config.toml
n_experts = 32
tie_word_embeddings = false
beta2 = 0.95
Below are experts of layer 3 (counted from 0) of a mixture-of-experts language model. Rows are named router (the router's row for the expert), up (a neuron's input weights, with its number), down (a neuron's output weights, with its number) and show model dimensions 240-319. Each number is 128 + 24 x the weight over its row's rms, rounded and kept within 0 to 255. Numbers have three digits each.
Before each expert's rows: "comes after" lists some tokens at least twice as common just before its tokens as in all text; "comes before" lists some tokens at least twice as common just after its tokens as in all text. This comes from a sample of Wikipedia text that the model never trained on. Tokens count by the router's weight.

# expert 30
comes after: " |", "\n", ".", ")", " =", "=="
comes before: "-", "|", "\n", "==", "===", "The"
router:132113105126158133151129057148119159107135128108126142165123152113150170150126118114164123078159126102143105114128148170114083103162117146127171111108163126143157126129161155116138119135137129154144110142134148146139133140132119111110119133
up3:144125124144130147093096127111078134099120135166136103134094175113121158119098114140135121100110120123140092159108139164121143122135121103158141159114081136147113123162164131134106140144145146124126134145139141156136124114144115120140112120
down3:142146136105113128158117160121152175125126148113100121107118142115156147105121145132113128107113095124146157104126136108103100147154135125159090100096153101094165102059110164149151094114127142131143082159108133118109115176120133118150176191
up4:147060125118142119120155120141114120126176158132084140108162178170149118101105143130138130182140169118130087164178141110142162162149123120121124120090152109109135157117132120119107139128162118115155154139130169144147120115156129165127102137
down4:122113129146162104123081159122131124149102130090109109125122112091132129113138104088155118132143140136145144123087131114206120147138155124133123151101096136122143146167115168142118139145101103087134154119098134149095104162134164118197096122
up5:107087124159114147102132152111108163118075146119128140162135054166171169129123088126139151126112130124076170147144136154100138134104119123122099089149158144104156116106130115160152123140130149086110112144158132121158127137153132119186106105
down5:122151126141105178099136091135120134177157105163114105129125129139122116141157098099133159160161154108137138123142156151151135126129131112115122152159119194147119113119105116120122099132128134123139124121141111115140125101157160113092119139
up6:147109117162170129168158134136138164124168091153112139140094097132092142170137142145121130141114189133139141187121108163106119137128154116096153142100130150145165140143107129152119107111141107165091131153102076159170115073141093148116161073
down6:051100168133110127136116139146142152195118150157130102156093139164120157127176107117089119127134116120137103107126105145110122083132160141148097154110186124115109114156107094120119112124122101132130155131155121132124163139128169156082118154
up7:125138159122159176132141113141108137104125115133091152102135133139074136127155127098063119101182158099134133139148119149076150147139109115130107094151097162116132140161062134140121099107175073110118106142153139135108159131118122106157164135
down7:119126153124169146125131076177124157127136154110119159085122133135103165083138139114124140113149125108111128130137123158129133118161083106129115114112099098163132137115132143110100128135120114114090145156165095092150095146110139129166122149
up8:146149144098111137102118137121132078094119084113158079147152126101110138163136110115163149099120156146123091093131141122102182091100081082077135129125162139098129135128162136174177126105134114107119118113118113134157126176122144107109138166
down8:162140148139127161143134128146157125124109120139100161147152070134115101142147141142142154152133121120087152163120140118125140137162119152129121174107133122125108171134154156110120084157107175132141132150116105104150167101163138144129094139
up9:113161137124118163116155107158153107095134132129102168146095159150100117163123114111133163197130129120099159101160129138106115113156140137143143106162114111114117124157143122158152155123167126181101178136139108088167122110138123122131120119
down9:132088140111120110124110119129147106096116114122121140133121144114146121151100144141125118144153120149144145120158133106138121093151126130134139149143150136128130140126132152088137127146110143136149173089139053138128064127153123145098133139
up10:104123160156160154137134142157095124137123123098141128144103103114130103120138146145119097132126137100147118133136121149097140074143092124077139157109127110084127111163129096123149077111099122095112129103128125141170106158126128093126171100
down10:109106094147111122144109106124164118115130126145123124093156188104127134124130145139110126164111108122127143114104140121102149114139117130123121135137044097096118117081103087135149119103091100146133116150134096136141131114129123127119121191
up11:156144144150145112113116104083101123134148073122105135125128104101148093127137164110100096144155125129140125163120143119088130187123147118117126140194122137105143104123160116143137123102120148154117124104127129142074187118125134141108145141
down11:118164139185139125120162182137130149137103114122110133154119130131112141114165155149130186106099142178111135087119120133116120118105141137139112122124113168091100153147121112097126109095113145111127131160100119081144093100136123112164140097
up12:141113145142132120133139123103163100088087124122145114100118103139111165123116115099120108141140105168092153094132185112090083160148116154165146115136130170118132150110087104119139109135109146136121097132144135165149111114147079055143105140
down12:158135145124115160147128101137075105163162128083128127131151160137140113133097117134098112138109114156123139146110167101117140105136119142148145128135142118117131150112129087093115130117135109115126126110133120100158107101148129122136119127
up13:116110185105112106133123138099107178105133105142135133131153121149169162113141133114110129160179101128124121159114156123143126161105132096127133118114158091123132125110145103106091127131104097100095106114120173122129153089169134169159101152
down13:088129134163089136138141103113166136131151108181145142127166177076117160148136117143133145172163128163092108131081129087128158154136188124164140103099121181144126151128117125130130105132139099185149149171136115114115194091138120113123133175
up14:150134122157104150126169101126082115178140137125118105115128098101085125209155134143114111135149123102057167120093105101123140118140099144084115113173117099116136163152097107124152117134172083190129107115133104159162127123096153173123107117
down14:148123148136094120121116109126165132134129136082131124100111137104128120128133103085123117116145118127110154133141127074137126116138124123108112147140148115134155147161134134130109128099108172165112179121141096098120138124113146146138153102
up15:117144109126174160136103133118127118115113119101121142116130147141122143118156129091176078155158152094078106107123113145168151108130154089122149135122114178124131141135146137133123107141138123094140135091146094134098127104155107111192102132
down15:145120107104149110129150150156102137159158166145141134151165114126123147113123138228158150148157124155089164137078134126134112116101118147112153081112136144099109149113152141103079140093113132111133127112106121129097125102095130133142094115
up16:154129108125132140172137192135131131164081126099081125127156114120142142106114084151133077132106115141096093144104098116132133151150110128136128138099103135148133140121138158147154138125152121141124150142084132093126146115139152162118116156
down16:172100123110091072140108113134139108178135103141117148132118123148138111111126131169128146117064126149111138135111148157130109126133067114126113185085118119168129156189094129146111083153118152128114145151113122136119150150122155146143116154
up17:151098145112112113144143144145085145144147109124133164120164140165126171139129130100101103124117091118125151166128164132131126076171163139140139165152139138119125131126163162133166176106099143117116165122159110138104135118114130140121160139
down17:154140139126128134139083117132089127136147137153090103055090150140117115110145149173146120093129108197102115105162103144152130174123134093124113170150134119124169092156100133116132127117130102101147171127121152141152120134174131090155143151
up18:131151132110125102154130192119121118167142107128164128140105152132141140158130136119160112102138125120105155117125158174146168098143128113144141119159099140135100144163133126115119157129152136134093140148070137155151113093136131116137136165
down18:147120073113091124130141140110116096111106107109085127166073103106150169127158112140134115201120101130135112158175113116125096126149154121175145128117095169126111138126133147122111156121144114131122129151113196145170136132163099139114111158
up19:171123134137126118138123126112102144078155125134141130161123103160117148120132153190153159139173123084145151124106112094119103146126121113141128140144139137051128095108106118098124176138109131103081141143068168169173088155139106133134188104
down19:128096159131150110104089116140139151072110134082109144101115088139086137112148159118131152142085122139160165127136157111121106168161157075137148141134087098149136090158144105157121131145129083141122092082127149152122097142107126124129136105
up20:125127139101113162164159136134086117135126151132097118137150147064113143138118098114120139126137170111142108118112155120116169148120098139142125162126135103162120124121101133095080093124119139132142115122139135133099119158100125097129174149
down20:124133156159096121178079117115129113132154116112148104117156114102118112160151181106134107126135117119134136122118127121089126104102129158153130122157138129126132152125133108053132134141117143160118107116169099141143150083113119101136177113
up21:163146147164115152138137135124106131144090134140202085134112159113157134113142130126086126144101119135148125105067122138119152106137140178121121106106101155127135107132168133091120100126169101136104107150116133131119119102127104072106156146
down21:102153137152135123149101103135128113090123107106129142130146160127138141135146138140141143142120091086152105082135139115159153106113138131097116146131090101139103122129144101093111147163112137119148110170142164138087135115153102147111125172
up22:109163145095144164116129159144067135125106122157127118132095134085157114127173091138129095115161132100133122128094139176113098131147138156146146097146074188135138112129129169131124105133131100108135093153143153109184114137105127145149188097
down22:140124157100117095106109169140100107139164121108105156095120088109094111104162145159149131092131100116143094128166118143157121135149136157138131143147137104126128112142088082117092128169077147134153164102136085141109116099126090114133101107
up23:077132150114108126141149119157113155115150122140147131131096105139119165119141187115146144150148158125132135113133087117112093143156140148119125146133122100128155048142141170095124122141110140135141098138152127131128135128125147131148117138
down23:132125139105114121136124130149134163106134107134150159089139160133119153137116097100150126121126090138106151154114079136100096128121173120105118168121100174086120163189102098104153145146167111116111161156118146157121096110151133118119132159
up24:137111075141164142086125120118077147123190122145083143150097117082131164122137077194128129122142130082126173187136094143154132133142136117100131136155090147111123136114122129146103103126079110137110130145165122172124152162147133146122134130
down24:141106130097128096130138125103110115154075136198140170152073118107124098183092160117151093178165120137115121116135130140130167167099115135140127130102105129134139156134123113146102102171151138124127121123119100111102112172108104155114114108
up25:101110125137144108168152115167114086125080131118130151123110159094141131158128131120138127189128134136065126152144122120126128132132097085141095134125135117142124132126122092139131103130130110091125148123110065166131144126148103116115159100
down25:102134174120142112106153075117109115156101129162088130113136146144079092143085144137108127144075112096127124133148104115138130098148113069119131129100156136098145140148079119094131110149148147145115134115135118125101108140134114145106118150
up26:123176090136092157100133126139125152100107132115148111122123126146097119121116096103130136147128109099100098131122148164106145106118105163089147148093090161113106127155158137151112124115138156150182158135144115159125076155106122101112119121
down26:103133121100131153116102141140120118109154113139164140088146139136072110127144135115127195158132112173123115157107140098164145122174064153079137125119118117167116089108152119117088146088135177130174125083143154107126120116131134122077094119
up27:104118111124113147175126141130147105108091144111172145092132107156135133112108106116150089078121109146125126162126097107145110133087129154143092139068114160112117117127134157079105158079094093129118155117135177150165142172132135116168160142
down27:153121149119110113153161153089120135143118150131093140113132143133149138133127126148137127134179098131056141139124098120153123153107156114130132105159157165133147103113109079106137112174138103139142153166172110153132098120111119100124129140
up28:117109109162120140154154119133105155115048079097165105132133170153134124135166133155111115124165159140130095144137099144106148149172097126126106148144155126110115092131157124124155137118119139126088146133141147102146095146149129130155114139
down28:129135144134112128130117101126109092083123130145122156124119126129146163163133135114131094152077152078126108143141144100128141139155166172099146141171111104094111123094158138102107118157154093137196116089163153126152139103141142116165117130
up29:124109164154153140121136140114141113155146162128151120095134140116084137147158134155109112121149090116097094161122113157097164155130176089109178132098101152138149100104089170116109139128155106117155082118111114134140135107149147105117114109
down29:135128137096074156095169121123116100147165097140093151120138110118125132202138131122131123175114093121127099135138112127167137153146141147150130112103146135132116111123113115142155170096112123115130146126118112144125123168106153147143141139
up30:135152078112129162097137122125089128150092103137114129163123088091120189092130131160129152123111159128103125109101144153125157119133178126133144118131145148123132124150131190145148129134095149100139110198131123102129158122084127144075077150
down30:107092131170150156118122139118153116130134161141119165139129127106119120105131158129145169139127099138120113120111088116105139154126093096161132091139129153125162159176119124133145121122157135110127115097100178106162121091158137132110073128
up31:131118120131149134137124123089108109127132117063101135158117096129173125077099139135078138129104131139094100131119167177141121124087116155122130110089143134117128125133132140154144085137114099142151086143105141119089115196158176143094126131
down31:147134141112141076084164152125139160155124080104125164133124122110140158127160116136120103198186119112136157097149136134134110146124140094102156128144077101141146137087106174095126134104155113113107110115132102129146114117128137085078181132
up32:164101132100149132071130118137132103126152095079087124122133069107140097167084087130125141156101067124115117148142123135121136116112126154102151121096120137132133119155144107128119130157106154166122131125136113133114122162156138145126146118
down32:140125131177095112123102110127127134146079117120136120165124118151109127129131138135137116079125165163134154152136124143161123141157090096118063117099135111098137108129124155148123066081105105138115116109126155134129133168189080110139099086
up33:169107083121159122130152117086137112117163137184053083124126146116144164134168098105076119145141170112109133124155101088131144122167086137107104119104098132139128087160121126119145122173134115107099160145122149158138127112115146187132128126
down33:146133121099144114140095148168135166134107092123098142137086093145143136103141127130142075153143095139138177096101104142102105139118114184138128125134116153141157129155088140121124149113135126137094123139107185139067116112132169127129133127
up34:129132139137135151143097130109152143093122128169112111159135111147092143121138112097107158129161162149105143146125138155122166162097091118119123094176146153139092123114156133172156081118160140137144087125153138138119115124099158140129145144
down34:146131145150165078111166139126166084100126104109137129122065096090133119094131183154077116123164117103117132120081138135083123137162132110171154120123117123158085118099116106131135139145090131091116103148113092168090137116146130137162135114
up35:081161161147156108172119127104128136117118123165137102146176138150149142079120126149095120134073127121102131149151134127134184155104132107114108127114065117141077145122120133104187120144103126182138113116138123129133139111103118140116147153
down35:125081095112132128133149140099170150143117110066111116087154106122109128149130151142118101107165111150080137134141140120112137117091153135150087113152107140128131093126102153100098123146107106128098093132121137139117108117125121117124131121
up36:086143103132139155108087140154091125102100123100089125137115081126120152206101113117122099100141101089133097144120129124151142124151118085140154118139118122152130132080118133137112134094170129176119142160147108146119146130166135116117079132
down36:093138126138133111179123123134127118094128125147137143125137125123150140105161127107158094135093142118096150090091151153139110139120157135092153158183080092148116114094118164104177133086134104133170133145099160141160124158154087093113158137
up37:135094131147158118112131152092142163086107148146156104144094122135105138138147114171167140176146153108141137127113166151118097130169121097139152123109134171162095097143129132123102136118157136135109080153139125158160115144112166113124092141
down37:105136127121096187129112118153094130090169141115078130126128117117119130142122139154107120142110153120061136107140145161142091135128104163153135141092136129161111113088145129159137178151198117098101173103120133126126124085122169108138113116
up38:155109148145125141126127122128140132145132145122137114109139120131108094147116106135119123139150129112112100134161100139098101129110113100117125138120072187110134150130107104088102107156149132149169125119142139136088117139109117096129120164
down38:097155135116121130130108146146110123105116148098133145116166155142103137121154133120121093158159130115106121113123142147127119117175084128139110131156138170117153144165138149142163144118119174186112115137119144085127151144130067114147132179
up39:139130149120104144105130145146173111086116163147142113088165115155123117137114105159165110120135153143086108130158125143131146095116121134130154101109162107139124119152137122129110123094143139125174142142133113162130124101135160119145134148
down39:087136109123093134136129099149107179126117143106122114144075126129138127163090169131157146128139146111138136120169117099124120111134151145102121097109105114116114171086152134097152155143149165116173114129118125157170110116128114094097133152
up40:131130097110138117125146132171149127143138155134168167111122097109164124093145114108139144153125120108116124186141137155156119124138105100127085155125130124130161095099121127170141167139113145161156125128120106123214143151144170132122139118
down40:156121123131112114125136102137111129126153123098133107176109151128159144163145097155090097101159143143149127101119123113160125094129118130134111137123154146137172170150130158077133110087138128161127152103129165132181123091154129153130144062
up41:076091127099105148170111135114105111135180118172133110132120128121117150095149110114162124131148167145163124123139089161100105127171147153098125092120133112111126103101135152129116123102178118120124080128137081127092138141141118116090123139
down41:128158112108111115142146142123132141133141157113133081145123109142140117124130116168151143133141104114092125110140136116089073191171123120167148130139104092128128071119133095116128142158089163175128105162131133122110098099118157126157120128
up42:135098103180141123119126099104098111110131101147128128135113130122121150125122118131196114096139136147122161140113104133153145098084162132133112135138142138136139142173159168150087126128115120118157128156116142171168121126077096117085193131
down42:166129089108131150150117174110138105152152096105153165139105157147144200121132140135098157116137156138121151126113123126100146153139135139136106147118133172094114098146147150139127114168100132132124153129112121139199107167122156127145142121